config.toml
moe_layers = [1, 2, 3, 4, 5, 6, 7, 8, 9]
balance_bias = true
lr_router = 0.00163
Below are experts of layer 5 (counted from 0) of a mixture-of-experts language model. Rows are named router (the router's row for the expert) and show model dimensions 0-223. Each number is 128 + 24 x the weight over its row's rms, rounded and kept within 0 to 255. Numbers have three digits each.
Before each expert's rows: a language model's description of what the expert responds to. This comes from a sample of Wikipedia text that the model never trained on.

# expert 7
Description: Digits and numbers in tables, stats and coordinates, plus the pipes, colons and dashes around them: 1, 25, UTC+0.
router:114158134149143092149079098114113114124129159176169119143161125136073134121111130172091133139098117150131213140112121111150140135137132153128143121113099102141130132156125111122116109112099149172122113152130118125137145115137125134111191158081092130149160103149155150115138157110102108131155108113099103127114130137101112135181130058147121141080151121128142124112139133097146113130100120185075115109126159133116130126090133092146079117166112148122113130121126177133119125142122110145143096165108142119128102156117144130127118110115152197158113137119138105130122076127111132109087103179151137103104167162137147082158101157123124128109120098093157113132130135118100115103113

# expert 3
Description: Tokens right after line breaks or headings, opening quotes, degree and prime marks in coordinates, and abbreviation pieces like Md, UK.
router:145103127159125175128133126117082176170131126131102130137148096130127109184107138151129106093123088134105106096158127130117117127140106109103106113100128117102169140100119100107123098119073150129080174105114110157136128153120130135132111097150108165139131102131126152098148120170118128148162114111135096097135134065136106119134136128204137124099165128135156111124129124102095095175167092139127135110141134124138109139146123130133113127140110181175159075136114101123173152093078153114144149131133133169129146105143114175113078118134118121124117099138125155106178107152177118098148114122128138108139094082124150100126156120169128120131115097098115170096109132130116105134137

# expert 5
Description: Closing equals signs of section headings, final periods and parentheses, and endings of place names: States, California, Carolina, Mysore.
router:158117148155137138136155108154166125130136081157130127154151116141133108115065136127207122114116089124121125125157153172125078109066142148194132106121097104120107157140145117113104143135133136150169129104152116101160132156131143149144126145137109135142082156083110162127133125113125155129136163112169136141116156141126094132122107140120138142135110165126111155121071148110137128151179144150121113154121140119173119140115137169154094153123148094171148096130135133120107103150126151105136151132146109091090145146103137105138155120132111150115109182121203132083184116120132109111133093078153102155131129112139117098126103128105115121119117128151149113145116136157102147168106

# expert 2
Description: Table cell separators, commas, line breaks and linking prepositions or conjunctions that join phrases: of, and, from, by, semicolons.
router:093107139094117111123154166141084124139141082136084194097172127141129102129127102079159175147131092105137115112174120147075139097110087144166138165117118144138150128131124084133106167126138144117114147116136128124104108116132131140139196120161115160148146165125111152154118113113102121192120128130153109098142148159147069113109155146141064158119143100128160142110111144107166099144135119151129099086143172123127149110143156118140125148131121156120140126161126130094141142117102126112123099170118106119162158155136106117120107115128111120104091093132136098126128143175141104145182130164128108136087173107127131149146107095136154129131148144139122133106116125117122121164093

# expert 4
Description: Articles, prepositions, conjunctions and possessive apostrophes inside narrative sentences: the, of, and, to, a, People's, Women's.
router:095131118111139123126164153182141106168168080136141176117133097168132090094113117093139139145112073134105127111117119105106110166098119174129120190132139122135172143176114112095106124138136143117133124094100132140132114116153124162112186154132104178153092139116128143103155112147134154141160162177155098120169140156142138105153133110136101158115125105146127117144109128117163128112138126131105100091122118127114152119125107147134130147105107148152159121127153085109135136123145108167115105160131156099089135153103061131156131101138099115093114098100127139154133132136120102166143119087103186124101158136160092116111082153130149104090136113170131145112143151116108128129116

# expert 0
Description: Final pieces of common words in running prose, like inflectional and derivational endings or whole nouns: understan-d, outda-ted, adjoi-ning, studies.
router:106118143162135138134105122135111138121113091141107146133117137146194091162143091130109103144126114162110140128147082139112087116152125155155124142087117158109169128135103121109071116133107131121124088124143106171107113120135128105086137131127096119144113136099089150084104141094100116105166136127177118124138122119168135112137144094117122144141110071101128112184131114155144150138125125119071117135127143082132097091115109122115120084098140166160117124090114136132108128138097109096110152156179143141083158143122094158169143117133140103109129155109141135119141112160147111104110093126144144126127170162140151160111116093139166131126136105171123153107154103068066152154132

# expert 6
Description: Short letter pieces inside uncommon surnames and words, often in tables and sports lists: Bre-n-nan, Woz-nia-cki, Rec-ru-it.
router:145155118104079103068082143155093100108132119133159108150132142156151110112131103126086126091173098173143139154161087112135114131153098133138117117111134133135144148150154110097086112130162147168087150136155146157121162119165135133115131109124137120141142110100132125111187143168084150157160094138142138124157082096133133150165121149141114151128129099115138178117178140129101121137102146140143155105106145137102136124136142123143111122138123120106137133091111115114140127101132110113116117142152080198094160166132125121142076124149145151133171112152147147146078096146171151058130123145135143111113138120090115145124105125153170105138092121141144093133118097104119145129146

# expert 1
Description: Opening or middle pieces of proper names and titles in film, music and people lists, plus hyphens and quotes: John, Hit-ch-hiker, My-Sp-ace.
router:141100127115130142055104117115141117121157124132138119104091115123128116133127128131181174118124161150129113172122095113125141121156107096177139157121111130110140136180146126128118116159110138139151121131130128183097111109120140144126111141115136077141136168119092127107096138122100139113131161099148152078151134123174158158123131128134115109123160070141119148089185160129094115125121132141123130189133078117063136128126159112194097149128122121099108110133094129152124080093162146122101118142150109166140162080107106132109090115129129144108128129164124138172112124125124119085114110151137139141114150145096114120145124129097176105116118133138166149118159141108136173174121